config.yaml
d_shared_expert: 128
activation: "swiglu"
router_score: "softmax"
balance_loss: 0.00362
balance_bias: false
router_z_loss: 0.0001
lr_router: 0.000559
tie_embeddings: false
optimizer: "muon_variant"
dataset: "wikipedia_en"
Below are experts of layer 2 (counted from 0) of a mixture-of-experts language model. Rows are named router (the router's row for the expert), gate (a neuron's input weights, with its number), up (a neuron's input weights, with its number), down (a neuron's output weights, with its number) and show model dimensions 0-127. Each number is 200 + 30 x the weight over its row's rms, rounded and kept within 0 to 999.
After each expert's rows: a language model's description of what the expert responds to; "comes after" lists some tokens at least twice as common just before its tokens as in all text. This comes from a sample of Wikipedia text that the model never trained on. Tokens count by the router's weight.

# expert 4
router,201,169,173,216,237,137,251,204,209,206,164,142,239,235,188,143,149,196,209,190,192,225,220,198,219,177,206,234,158,213,165,183,192,210,227,175,218,193,193,212,170,252,220,154,238,151,179,252,122,201,200,245,217,207,198,203,216,154,158,258,209,215,222,157,176,201,178,241,198,174,183,172,188,193,194,235,238,172,208,265,170,163,201,206,250,205,190,174,241,217,170,190,218,221,186,145,241,195,187,189,206,202,200,191,145,263,183,195,191,217,142,166,204,177,187,173,185,201,169,152,181,190,182,181,204,149,255,202
gate1,154,225,238,230,262,190,224,234,190,243,163,139,212,213,176,207,205,198,200,159,217,236,171,165,199,205,199,205,169,185,241,237,199,188,249,163,230,215,203,198,227,178,212,159,162,176,226,226,153,182,191,176,165,220,186,246,158,160,162,189,203,202,193,212,201,173,240,225,220,246,190,134,221,206,188,237,217,169,176,205,161,170,163,158,212,238,172,234,238,273,214,151,233,170,223,193,210,175,147,206,208,169,215,186,154,252,215,142,214,209,237,172,192,135,160,216,203,219,203,157,250,186,229,186,199,213,210,196
up1,178,214,192,174,187,217,244,187,212,200,212,216,179,206,235,224,204,194,232,207,224,151,227,157,173,188,165,206,149,150,237,164,239,145,197,184,188,174,179,171,136,211,155,166,239,242,163,189,161,164,222,209,214,167,231,185,163,148,185,237,213,141,262,231,238,189,236,199,205,203,212,193,199,189,220,203,160,165,228,222,172,196,143,175,224,187,195,219,187,126,170,186,176,216,202,184,228,221,213,166,204,108,181,269,159,173,224,199,238,190,213,206,221,187,241,224,157,209,241,187,208,167,181,221,193,192,209,157
down1,175,162,205,213,173,207,186,222,224,216,202,190,221,203,170,162,216,268,164,180,226,235,242,199,230,170,200,278,155,116,205,208,193,233,234,176,215,181,176,206,155,187,253,177,206,209,161,200,186,237,196,229,230,246,239,219,207,174,219,233,207,192,172,192,165,211,216,220,205,221,230,207,227,177,182,174,191,178,161,223,254,211,217,167,243,148,202,154,200,145,150,224,195,227,174,164,180,225,219,184,235,193,169,267,205,200,233,223,183,145,200,203,205,184,238,225,173,238,180,203,226,181,215,234,130,259,217,170
Description: Place-name openers, list items
comes after: "| ", "the ", "in ", "; ", ": ", ", "

# expert 45
router,157,200,171,160,238,189,209,162,234,146,164,128,194,229,180,195,200,173,172,204,197,201,207,208,254,169,195,170,157,203,158,162,218,190,196,193,234,215,172,190,149,209,234,158,204,161,168,207,154,182,214,198,200,192,181,220,271,200,216,234,195,199,204,186,185,181,195,233,204,159,161,149,217,204,177,215,249,178,265,225,162,147,153,203,191,199,219,202,207,204,176,224,184,241,196,191,221,254,134,228,238,192,175,248,180,216,148,236,158,227,146,195,230,167,183,164,143,234,202,207,152,197,181,201,176,164,199,231
gate3,201,192,194,213,207,205,226,230,190,189,171,165,203,198,188,227,219,204,221,179,181,242,219,232,235,195,267,159,248,152,211,155,233,221,204,234,226,207,193,231,197,134,205,158,207,275,197,236,138,206,217,184,205,212,158,194,227,195,196,223,152,201,206,234,202,186,267,246,212,233,191,177,194,188,166,172,212,250,207,185,217,195,249,245,190,190,172,185,156,162,183,190,180,208,159,208,192,192,263,123,254,202,166,204,178,167,195,149,127,183,170,222,225,208,172,168,235,174,196,164,173,169,176,158,197,220,185,165
up3,212,191,230,213,161,198,177,145,153,257,247,263,245,177,204,195,215,223,231,189,186,206,246,212,180,182,217,192,192,178,200,204,204,197,225,217,143,174,276,186,135,206,180,232,212,184,206,215,221,216,252,213,190,182,214,229,124,169,215,168,252,204,180,204,162,206,212,202,205,174,234,184,133,209,226,218,180,151,234,194,199,194,214,158,226,192,214,226,238,159,239,208,188,256,240,222,175,212,250,196,203,200,157,190,212,146,185,185,225,232,260,186,196,215,239,214,186,163,217,129,228,177,245,224,216,215,215,225
down3,130,205,184,204,191,223,211,189,167,203,162,212,214,227,180,179,168,274,205,189,210,220,190,168,209,215,176,248,174,233,179,178,168,207,183,177,229,165,201,208,192,229,186,187,176,162,202,186,206,175,174,229,161,195,181,217,197,155,235,255,200,186,245,222,201,209,249,191,210,164,179,214,208,215,136,260,160,211,206,205,235,179,194,201,207,173,170,213,213,220,179,242,244,199,278,135,188,210,197,221,214,202,255,272,125,235,237,231,225,182,237,192,179,200,213,190,194,204,283,184,239,201,194,198,242,229,146,230
Description: Sentence and line breaks
comes after: ".", "|", ")", "==", ". ", "==="

# expert 55
router,196,223,215,153,218,205,181,208,247,202,180,194,202,199,161,179,178,177,200,214,242,181,239,201,205,196,160,154,184,205,203,153,204,164,185,187,215,216,158,216,163,203,184,183,240,177,181,261,202,145,136,217,165,232,200,239,226,172,177,207,220,220,192,143,145,181,139,215,155,169,158,170,174,161,207,203,214,144,259,245,160,203,164,230,253,238,216,181,252,207,167,260,215,203,166,151,212,175,230,206,200,164,197,219,158,230,189,221,200,245,147,181,214,216,195,179,191,252,214,164,201,235,192,168,236,196,217,232
gate1,221,202,121,217,158,151,216,206,208,161,173,222,173,173,198,186,180,227,184,251,193,229,232,205,239,235,228,257,250,174,187,233,190,175,175,231,187,222,193,195,135,169,214,234,179,166,210,204,224,239,182,243,158,259,266,159,191,254,213,157,207,191,184,186,219,178,189,178,247,209,148,195,219,179,152,209,205,209,218,195,255,228,234,220,246,156,249,184,161,155,193,254,146,164,238,209,203,213,185,217,200,192,208,187,226,219,173,212,152,167,196,214,162,205,223,210,184,229,220,195,200,222,175,182,209,237,153,210
up1,226,248,178,215,206,131,219,211,227,251,210,180,190,170,224,223,206,223,205,239,217,158,214,218,200,163,254,217,226,260,246,249,213,178,179,205,167,202,201,182,214,205,175,234,181,205,192,255,205,185,177,233,218,191,216,206,250,252,192,159,190,229,198,165,134,126,201,220,243,150,217,190,250,219,193,235,194,212,158,204,192,194,218,169,147,174,169,182,169,165,222,210,177,175,182,234,185,215,215,201,193,293,181,154,184,190,212,204,188,156,219,198,247,205,207,227,175,204,204,191,178,202,118,186,181,160,221,237
down1,209,212,263,210,218,204,193,176,215,202,202,230,221,219,153,232,223,227,203,224,176,233,200,150,206,265,172,195,246,217,179,205,210,188,167,198,234,198,237,206,216,163,204,178,223,227,246,195,195,205,253,221,148,170,204,195,162,251,233,238,171,230,195,193,230,190,206,147,185,221,206,209,215,135,222,177,121,175,120,226,228,224,150,201,180,191,210,205,188,203,233,170,158,202,215,250,169,249,145,238,179,190,202,218,205,181,208,179,209,222,218,134,193,240,261,249,198,195,173,167,211,143,201,170,225,160,194,200
Description: Prepositions and articles
comes after: "of ", "'", "ation ", "part ", "tion ", "es "

# expert 26
router,190,158,213,198,221,186,232,201,216,186,147,181,200,234,156,176,181,206,227,200,244,201,229,188,202,223,198,182,176,197,167,180,178,190,210,182,226,199,172,175,191,219,198,176,241,145,155,248,163,164,182,251,212,211,159,252,202,147,170,233,230,235,243,180,138,172,175,223,171,218,201,173,222,151,203,232,219,160,241,245,141,203,149,198,237,241,238,212,215,249,201,234,235,227,204,218,233,234,178,235,239,198,219,261,157,217,183,213,187,237,160,163,207,216,155,174,138,219,214,209,164,187,145,183,202,179,230,211
gate0,212,225,169,167,273,187,197,230,161,205,165,205,180,152,180,175,195,216,165,230,234,225,178,257,186,213,241,231,221,183,204,154,148,177,172,215,229,189,213,190,190,237,166,214,205,144,163,210,177,197,205,269,255,232,234,280,212,175,148,199,192,182,211,179,221,212,221,200,207,236,186,139,175,227,165,170,154,194,216,215,164,181,157,194,240,219,195,201,173,220,257,173,227,184,219,232,165,133,257,204,211,146,151,172,221,215,211,238,180,178,220,215,196,182,183,185,230,215,170,178,174,179,177,190,215,180,180,168
up0,183,158,209,188,225,233,158,245,227,212,237,207,220,269,128,168,205,159,170,235,177,193,140,149,195,138,154,153,152,171,206,184,214,225,232,197,209,221,177,217,213,200,272,212,190,255,206,213,167,200,193,174,139,217,210,163,163,180,231,223,245,182,215,198,248,177,244,202,228,216,161,205,174,215,245,165,246,203,199,232,178,206,193,169,213,170,206,179,206,223,204,241,212,179,216,151,212,245,234,196,242,201,191,186,217,236,216,188,218,165,208,193,203,234,246,226,206,199,186,210,234,261,180,190,165,163,240,210
down0,171,209,161,161,235,155,211,166,169,194,179,207,161,228,173,163,195,182,204,184,179,236,158,208,165,214,229,177,214,183,141,140,182,215,213,191,188,303,151,256,179,241,216,234,232,235,202,185,162,206,152,214,258,183,223,195,223,200,227,224,171,204,244,150,165,206,209,221,216,231,179,194,223,197,207,253,209,236,181,205,213,212,180,211,207,221,174,121,215,233,215,238,204,197,235,232,225,152,189,168,206,247,176,192,172,206,232,225,172,175,173,185,234,189,189,178,211,152,208,212,154,230,168,181,169,253,185,230
Description: Time and date phrases
comes after: "in ", "In ", ". ", "201", "202", "born "

# expert 41
router,181,157,227,187,234,133,197,165,231,182,191,175,271,199,179,229,199,175,195,228,264,231,212,221,271,203,213,179,180,177,161,184,189,179,194,186,265,255,171,192,208,205,214,151,192,176,174,181,181,204,179,224,209,211,183,261,259,191,185,266,216,211,187,163,170,158,161,233,189,199,203,138,156,226,211,229,196,188,242,203,174,173,225,243,250,213,236,185,232,215,160,234,216,229,170,171,189,258,195,217,226,152,218,207,198,198,194,184,208,188,138,187,198,142,202,180,210,211,182,143,152,218,198,173,185,205,213,195
gate1,190,249,240,221,154,193,195,208,230,226,211,195,191,152,185,213,182,216,196,224,205,218,223,223,214,145,204,203,212,207,200,201,229,193,196,187,139,237,174,173,189,160,218,223,105,204,187,229,167,221,214,143,187,170,156,221,204,167,245,161,267,174,190,177,243,171,182,185,234,163,180,173,188,139,226,207,163,219,199,222,231,237,219,230,182,173,187,219,208,256,179,251,185,230,176,234,241,196,215,198,178,170,143,212,195,199,176,197,269,223,219,175,218,227,177,219,239,228,228,157,190,222,185,168,149,152,212,260
up1,217,160,221,182,148,170,156,244,140,246,258,214,232,216,243,182,199,169,190,196,203,180,206,159,188,199,230,200,204,233,186,213,178,217,195,136,172,228,271,191,244,229,177,201,194,171,184,192,185,134,208,182,237,201,233,214,173,152,181,174,205,204,170,150,141,168,163,172,201,205,166,203,218,171,166,251,273,193,238,201,223,208,168,175,154,227,244,151,215,221,175,238,165,214,191,173,160,180,230,213,166,214,165,188,202,230,174,190,146,190,222,166,172,184,215,148,218,245,183,189,219,187,190,212,181,236,211,196
down1,219,209,214,166,142,230,231,163,162,226,242,257,228,176,195,233,213,161,177,206,201,239,222,185,164,216,204,150,208,172,203,230,166,177,177,153,172,196,219,249,174,195,161,178,198,183,168,185,222,183,204,194,232,175,212,224,202,243,204,183,189,181,219,170,109,202,189,184,199,233,248,241,255,167,204,222,234,155,234,192,168,129,216,165,238,159,222,173,219,227,258,201,177,237,180,210,212,207,189,188,190,177,162,248,231,216,215,232,189,214,207,191,252,198,224,212,222,232,269,219,178,248,184,219,201,252,193,155
Description: Articles and determiners
comes after: "of ", "a ", "in ", "is ", "as ", "with "

# expert 19
router,167,214,177,191,228,168,200,189,222,212,126,119,246,208,182,148,211,191,206,245,240,217,206,209,210,193,194,180,144,160,201,215,172,204,189,213,245,198,189,235,171,192,258,148,218,193,158,193,193,201,201,243,170,224,196,193,182,167,202,210,202,208,229,176,179,196,135,207,210,193,172,159,150,188,217,258,197,156,238,220,151,204,180,221,222,223,222,194,256,223,152,231,215,227,158,168,254,244,195,226,221,182,169,247,176,221,205,214,188,169,170,133,236,175,183,201,215,235,197,187,152,228,205,148,151,169,217,218
gate0,180,218,148,180,194,249,143,229,185,161,225,166,197,240,262,186,209,175,197,263,213,230,170,170,231,242,185,221,226,189,210,183,146,180,176,235,240,184,216,179,232,241,163,215,209,197,227,188,193,268,216,270,210,201,183,132,133,193,201,158,241,196,205,229,252,217,193,211,201,166,150,168,170,211,214,214,209,236,236,233,188,201,194,210,203,207,180,203,174,182,154,179,196,227,197,190,206,237,183,204,200,179,167,176,173,223,231,233,267,207,184,205,235,220,162,197,249,199,228,221,225,234,206,123,182,157,204,218
up0,152,201,190,184,153,208,159,227,187,196,189,156,212,236,234,203,200,221,202,232,185,200,149,213,252,191,160,221,150,163,244,195,235,195,164,241,262,207,189,185,212,235,173,243,219,191,220,180,161,245,202,235,228,219,206,191,174,198,212,201,250,211,177,182,197,235,205,143,202,120,161,221,202,193,251,239,154,245,201,218,214,162,219,179,219,210,210,237,238,222,128,263,188,215,207,175,195,229,138,240,201,206,234,175,181,174,230,209,232,200,221,148,228,185,138,208,214,243,177,206,208,221,239,176,187,163,200,194
down0,202,191,195,145,202,175,153,264,193,196,162,138,203,193,138,202,256,247,172,229,165,226,126,201,200,193,213,185,170,202,217,242,145,197,224,200,209,193,162,141,176,193,178,210,200,201,212,201,216,228,229,219,219,201,149,171,180,199,214,156,243,195,176,209,227,190,197,223,193,206,254,154,230,189,197,222,226,190,239,205,229,246,243,180,178,185,169,269,211,164,215,204,230,159,214,216,234,201,203,163,198,181,198,208,149,211,182,185,179,148,223,176,195,239,140,158,166,172,177,200,150,153,226,227,193,151,156,198
Description: Table headers and openers
comes after: "| ", "\n\n", "- ", ". ", ": ", "==="

# expert 27
router,173,185,201,181,207,187,219,209,213,204,164,190,203,215,171,160,167,197,180,220,210,196,232,177,245,147,219,177,239,179,169,190,222,160,191,220,186,227,148,211,176,221,222,170,186,171,152,228,193,152,201,186,214,245,173,224,178,218,223,254,184,214,201,162,190,163,214,263,204,173,163,238,160,204,208,232,201,248,235,204,207,154,165,256,221,223,249,159,202,238,220,214,202,231,181,185,233,187,180,235,250,162,198,246,192,258,204,193,149,198,183,199,206,156,155,150,158,249,185,171,183,252,175,155,228,157,201,276
gate0,202,226,201,139,190,260,210,169,228,136,190,206,197,193,159,173,205,193,143,219,222,132,196,203,205,151,220,193,163,200,200,222,209,177,194,260,188,204,183,216,148,157,200,192,193,162,192,240,173,200,231,185,228,191,219,173,194,213,167,260,224,200,210,142,215,207,204,242,185,181,188,251,181,188,206,165,232,191,192,194,173,196,185,177,227,197,164,181,161,225,213,198,183,214,223,147,236,201,295,172,230,172,216,245,156,202,221,204,180,230,223,212,190,195,164,190,242,214,194,222,234,187,147,184,179,215,88,190
up0,180,175,208,179,166,197,219,171,225,180,215,207,191,226,221,177,251,229,235,249,214,220,168,175,208,185,216,208,189,135,191,182,229,212,220,296,229,186,177,230,190,143,196,215,201,207,232,229,143,194,182,201,214,164,238,178,150,206,154,190,233,161,181,208,159,162,142,223,227,221,173,251,201,150,209,211,176,211,244,197,216,184,181,225,198,273,182,158,209,240,221,169,200,248,213,197,229,184,231,161,154,228,261,215,150,140,179,188,193,211,219,194,236,226,197,216,208,145,218,173,197,205,160,177,230,208,191,161
down0,173,206,236,238,208,198,159,173,180,192,171,208,207,231,196,262,206,240,162,114,197,171,160,141,162,155,174,270,205,211,242,212,154,218,231,219,202,242,204,176,180,173,190,177,233,163,134,210,204,210,164,221,205,223,180,152,155,186,175,220,223,186,184,198,182,165,140,190,228,159,184,222,157,157,167,205,222,184,145,169,177,189,205,189,203,204,182,206,236,123,230,215,183,152,198,190,200,172,234,166,221,229,229,211,184,214,197,237,237,182,249,176,205,183,246,218,194,192,207,214,155,165,203,219,198,223,167,172
Description: Ordinals and noun heads
comes after: "the ", "The ", "his ", "s ", "a ", "its "

# expert 47
router,124,176,235,186,223,125,183,188,228,238,156,183,231,236,166,203,203,203,176,218,227,207,211,233,234,180,226,228,193,175,187,165,218,183,211,180,226,246,165,204,161,234,260,161,232,178,189,207,169,169,176,199,201,242,156,225,236,151,187,226,187,254,178,141,169,212,199,190,195,176,162,179,170,193,164,232,197,183,237,249,170,164,170,200,205,229,219,193,220,200,169,226,230,222,163,189,209,174,140,224,235,179,169,225,144,203,157,207,181,188,167,217,201,140,211,190,169,196,205,174,162,236,145,188,191,157,240,239
gate1,160,207,276,211,183,178,228,154,185,208,211,228,191,221,157,154,198,176,171,179,197,191,238,246,207,182,257,204,198,136,227,226,238,230,141,215,232,217,226,200,207,169,229,174,161,229,144,166,136,193,191,221,236,199,165,200,190,211,181,208,240,207,263,170,186,216,229,169,183,193,216,210,196,139,191,187,180,178,167,219,238,213,172,215,188,220,227,239,231,197,221,159,166,206,200,207,192,245,149,203,175,181,153,194,208,168,202,206,172,233,166,197,164,231,250,264,163,246,173,177,211,199,252,153,223,169,197,173
up1,280,188,153,183,201,162,173,245,157,153,198,214,217,172,198,186,213,167,242,201,251,211,185,153,234,161,142,151,208,208,199,227,156,154,255,247,190,190,204,162,195,175,245,171,224,153,167,188,208,212,161,221,190,206,217,183,190,207,220,207,211,203,181,216,212,210,177,234,220,220,220,286,204,208,247,213,255,174,225,194,192,250,199,169,202,211,183,154,192,209,183,265,221,214,228,225,231,173,209,228,245,243,223,202,151,191,249,191,201,174,176,196,189,190,145,161,221,194,178,179,207,155,220,185,221,177,253,195
down1,173,234,205,222,234,227,197,220,242,185,161,207,230,233,208,237,159,193,244,216,237,218,230,204,222,217,191,187,180,227,210,225,200,185,220,178,196,142,175,155,147,204,183,168,224,192,177,212,198,202,202,180,219,187,221,158,197,165,159,254,222,197,103,165,223,246,190,240,219,197,204,198,192,206,221,146,206,224,244,184,189,191,199,177,247,220,183,225,203,153,188,213,183,241,183,201,215,171,227,297,271,249,207,240,220,185,248,217,161,260,214,225,198,194,188,179,188,240,208,117,185,200,193,212,217,236,184,218
Description: Word-initial stems
comes after: "the ", "a ", "The ", "his ", "s ", "an "

# expert 5
router,190,176,208,166,206,175,202,158,260,162,182,142,215,229,171,176,196,170,201,245,197,183,234,205,207,202,213,191,149,198,200,171,214,197,218,199,217,211,178,209,193,208,244,154,225,223,110,240,170,171,193,212,164,186,209,214,192,199,150,191,162,245,259,190,168,152,149,192,161,219,181,169,188,197,158,203,186,220,232,276,193,164,162,243,209,175,200,198,248,224,176,233,226,231,148,182,235,235,200,259,217,183,200,195,190,229,147,245,172,216,145,182,202,196,178,221,161,181,180,190,182,185,174,133,227,170,204,233
gate0,143,236,186,186,215,185,184,223,169,207,225,158,186,158,196,141,170,229,189,220,205,206,210,210,152,193,194,233,195,220,226,223,161,204,231,179,175,107,225,193,171,157,185,266,231,189,156,203,259,155,155,213,185,232,196,224,218,178,172,219,147,180,233,184,191,190,159,223,167,150,181,207,149,186,184,194,198,201,228,230,230,165,204,171,165,142,225,181,204,174,174,195,208,216,210,195,207,118,193,210,266,238,180,187,191,199,191,238,244,187,207,162,229,215,250,230,193,199,181,262,199,207,202,223,159,237,217,176
up0,237,204,231,175,194,185,159,230,206,203,178,222,230,221,174,262,243,187,205,249,193,193,148,213,208,204,226,164,255,203,180,221,214,187,144,230,218,232,195,192,260,277,220,182,218,194,201,186,161,235,242,188,164,224,210,191,219,222,258,206,252,222,147,179,224,197,263,177,207,239,210,202,219,188,187,227,196,206,150,209,182,217,224,185,206,254,172,177,191,212,208,163,203,189,218,231,199,277,256,214,188,150,222,167,241,223,212,235,208,199,178,202,166,222,176,166,219,242,210,125,220,209,195,187,239,136,184,196
down0,205,212,201,129,201,156,185,195,202,204,205,217,216,180,243,166,202,230,190,225,179,248,225,226,221,226,146,185,232,209,210,189,148,168,217,241,191,231,196,239,204,243,227,248,201,232,134,134,224,224,227,249,174,199,149,163,201,187,191,170,241,198,208,208,202,195,182,220,195,177,194,206,180,217,217,230,159,203,179,198,169,194,182,184,225,192,217,202,212,188,211,154,222,203,200,184,189,157,221,125,261,175,248,202,255,223,244,158,209,181,276,197,146,176,204,194,161,237,206,240,187,205,195,231,163,228,172,122
Description: Year first digits
comes after: "201", "(", "200", "in ", "202", ", "

# expert 22
router,142,200,213,163,220,188,193,155,214,173,154,179,248,200,162,166,193,166,192,206,237,166,173,248,201,220,232,194,180,166,129,176,216,182,196,192,223,183,187,200,198,215,199,119,182,140,160,180,136,195,212,181,176,224,242,221,197,176,188,222,223,250,229,166,153,186,131,209,183,199,189,152,198,192,206,221,266,228,232,226,219,185,173,195,174,255,223,181,184,244,192,213,220,210,117,186,198,194,204,226,214,209,209,158,215,216,142,217,210,232,197,213,207,210,137,186,175,214,217,174,142,233,164,196,218,215,221,222
gate0,203,188,160,185,171,192,186,193,193,170,226,195,243,259,197,230,190,151,176,249,207,173,153,238,167,177,171,224,189,229,265,180,209,226,216,166,198,174,228,301,202,200,212,161,232,229,167,194,193,166,199,196,226,258,138,171,225,159,191,142,181,220,171,213,187,194,183,209,220,152,198,181,195,240,218,259,179,221,221,187,190,164,168,215,164,185,205,231,215,214,157,238,206,172,208,194,185,192,196,169,247,212,228,142,147,218,187,193,184,193,226,151,228,165,199,170,154,190,233,187,195,213,233,223,193,158,270,213
up0,203,226,176,197,230,157,173,235,186,238,236,215,165,222,183,194,206,181,216,186,237,207,245,164,167,232,244,195,166,214,208,146,162,210,192,178,240,200,183,168,258,214,160,192,215,194,205,209,210,199,184,189,187,201,165,218,214,184,216,231,200,230,136,197,159,236,234,242,217,157,163,210,193,224,214,190,210,228,239,180,181,187,206,183,238,143,110,170,186,175,188,167,208,191,186,185,160,179,196,250,229,226,166,223,182,141,190,192,212,289,164,262,166,195,225,218,203,165,199,256,172,207,132,201,147,212,177,207
down0,170,199,226,188,223,197,233,222,265,210,183,199,218,212,219,230,165,183,232,215,158,201,252,180,182,226,145,227,204,181,228,211,175,201,197,196,236,224,225,235,229,188,214,141,221,174,226,187,194,179,122,231,185,241,195,200,179,210,192,101,221,177,226,157,198,245,186,212,145,202,212,168,223,192,216,220,200,169,207,144,193,151,214,237,224,183,232,194,267,196,160,121,208,225,191,208,176,186,161,218,209,160,177,198,191,187,187,182,188,252,124,199,197,217,172,155,171,233,207,161,198,187,236,232,185,191,225,241
Description: Word-initial letter clusters
comes after: "the ", "a ", "-", "The ", "(", "P"

# expert 42
router,190,189,183,205,213,152,190,214,250,173,121,173,224,190,225,176,205,210,210,258,217,198,237,215,209,144,151,206,189,212,184,215,243,190,206,167,266,222,183,202,179,194,205,191,235,178,184,239,145,206,204,227,183,235,188,228,244,143,164,220,162,195,190,159,221,165,160,218,165,139,179,150,210,201,159,224,243,211,209,213,160,173,159,215,242,200,237,175,220,215,207,182,216,218,173,163,195,229,190,241,252,173,160,223,166,188,199,199,193,253,139,145,263,188,156,196,193,237,151,205,183,191,223,205,207,162,208,208
gate0,163,187,230,225,199,193,189,229,207,226,205,169,189,169,227,196,217,174,196,239,232,160,180,250,234,142,234,205,205,201,203,215,206,212,225,226,165,212,188,152,185,241,170,196,202,234,185,188,109,244,215,272,162,210,186,212,190,167,174,209,186,201,202,165,159,208,227,200,146,205,225,171,163,221,228,181,222,191,161,164,186,183,249,198,229,220,178,215,240,161,251,254,159,252,220,168,230,189,246,173,226,135,230,232,172,139,168,231,169,179,203,214,224,225,173,201,208,232,148,226,188,181,245,191,206,219,218,157
up0,167,271,253,189,199,213,111,182,199,207,174,165,170,191,205,171,227,218,180,205,195,196,206,221,152,142,183,142,216,194,205,208,218,245,234,257,189,180,207,217,199,198,138,222,177,266,146,253,182,228,144,209,189,205,155,203,187,209,181,191,174,165,227,256,186,198,235,179,185,214,248,175,143,190,194,226,253,207,243,214,174,209,193,235,175,183,234,224,178,221,229,196,198,177,245,169,183,177,232,217,214,182,203,176,218,193,187,185,188,156,221,155,193,201,159,214,216,238,183,193,234,171,172,151,191,235,162,154
down0,174,180,178,219,205,222,214,249,203,207,244,227,229,174,209,234,212,228,195,164,185,199,132,193,180,189,208,165,187,210,178,222,196,191,197,168,158,215,173,230,214,207,210,203,180,163,213,220,166,232,257,258,209,181,138,175,172,211,187,224,202,230,242,266,175,137,152,136,255,239,178,149,193,185,212,152,233,206,220,187,180,122,220,185,191,247,190,227,198,215,226,222,208,182,174,159,212,156,208,198,230,164,157,181,197,180,157,179,226,166,222,208,243,192,206,144,145,228,174,202,169,183,235,204,250,174,185,184
Description: Decimal points, phrase ends
comes after: ".", " ", "1", "6", "0", "2"

# expert 1
router,215,213,184,174,268,139,245,171,267,204,136,160,247,198,197,200,223,160,191,227,250,224,230,213,221,163,162,167,169,169,179,199,208,224,222,194,252,246,136,179,167,191,208,187,202,193,164,200,161,141,200,233,177,213,209,235,206,223,167,249,174,234,204,204,200,192,178,239,174,190,154,189,175,208,197,182,205,193,197,240,130,201,177,180,214,230,199,167,233,217,167,212,219,225,191,221,235,224,175,219,200,179,163,241,187,216,203,248,182,206,139,172,236,200,201,172,199,183,181,175,128,205,159,169,251,170,222,197
gate2,193,111,195,220,144,185,210,204,164,193,175,220,199,168,182,192,162,155,227,189,232,184,198,225,184,165,169,210,250,213,194,227,175,223,138,195,177,259,227,167,179,242,284,173,178,215,235,226,262,169,232,198,184,210,191,194,173,194,179,181,217,223,187,224,168,234,180,170,197,226,215,236,257,194,152,188,159,201,177,242,212,180,170,243,206,145,227,247,167,226,190,251,185,174,153,221,225,198,178,205,161,236,197,207,196,231,164,178,210,222,172,229,156,187,226,158,248,181,184,232,158,214,190,219,205,190,176,231
up2,212,178,156,171,184,176,264,206,139,190,197,183,184,211,180,143,171,196,177,159,189,150,197,191,202,248,207,170,209,225,257,190,155,236,213,174,221,205,140,174,192,218,239,163,185,202,246,175,216,191,256,206,203,229,208,214,211,225,176,232,263,205,169,188,222,211,195,251,186,203,178,187,193,161,200,199,193,213,153,179,203,242,222,187,158,192,200,229,232,213,189,191,202,198,148,263,261,161,187,227,199,270,185,210,228,209,184,193,188,203,204,243,179,224,211,196,190,217,255,182,158,269,202,219,275,132,190,187
down2,233,191,151,187,215,184,193,207,156,204,130,193,183,164,240,202,206,212,220,195,212,155,245,191,182,206,217,186,229,172,180,231,273,160,182,160,180,205,213,209,263,221,193,211,209,168,127,255,181,216,183,177,237,215,162,225,217,197,189,228,196,232,220,200,236,208,132,175,146,194,203,162,201,215,156,252,267,195,257,177,189,223,213,195,212,170,237,255,192,218,197,174,173,201,187,167,228,240,135,171,198,220,197,231,144,178,184,264,208,199,213,194,186,171,187,190,194,220,170,179,204,202,165,169,225,194,207,266
Description: Table separators and codes
comes after: "|", "\n", "| ", "- ", "\n\n", "–"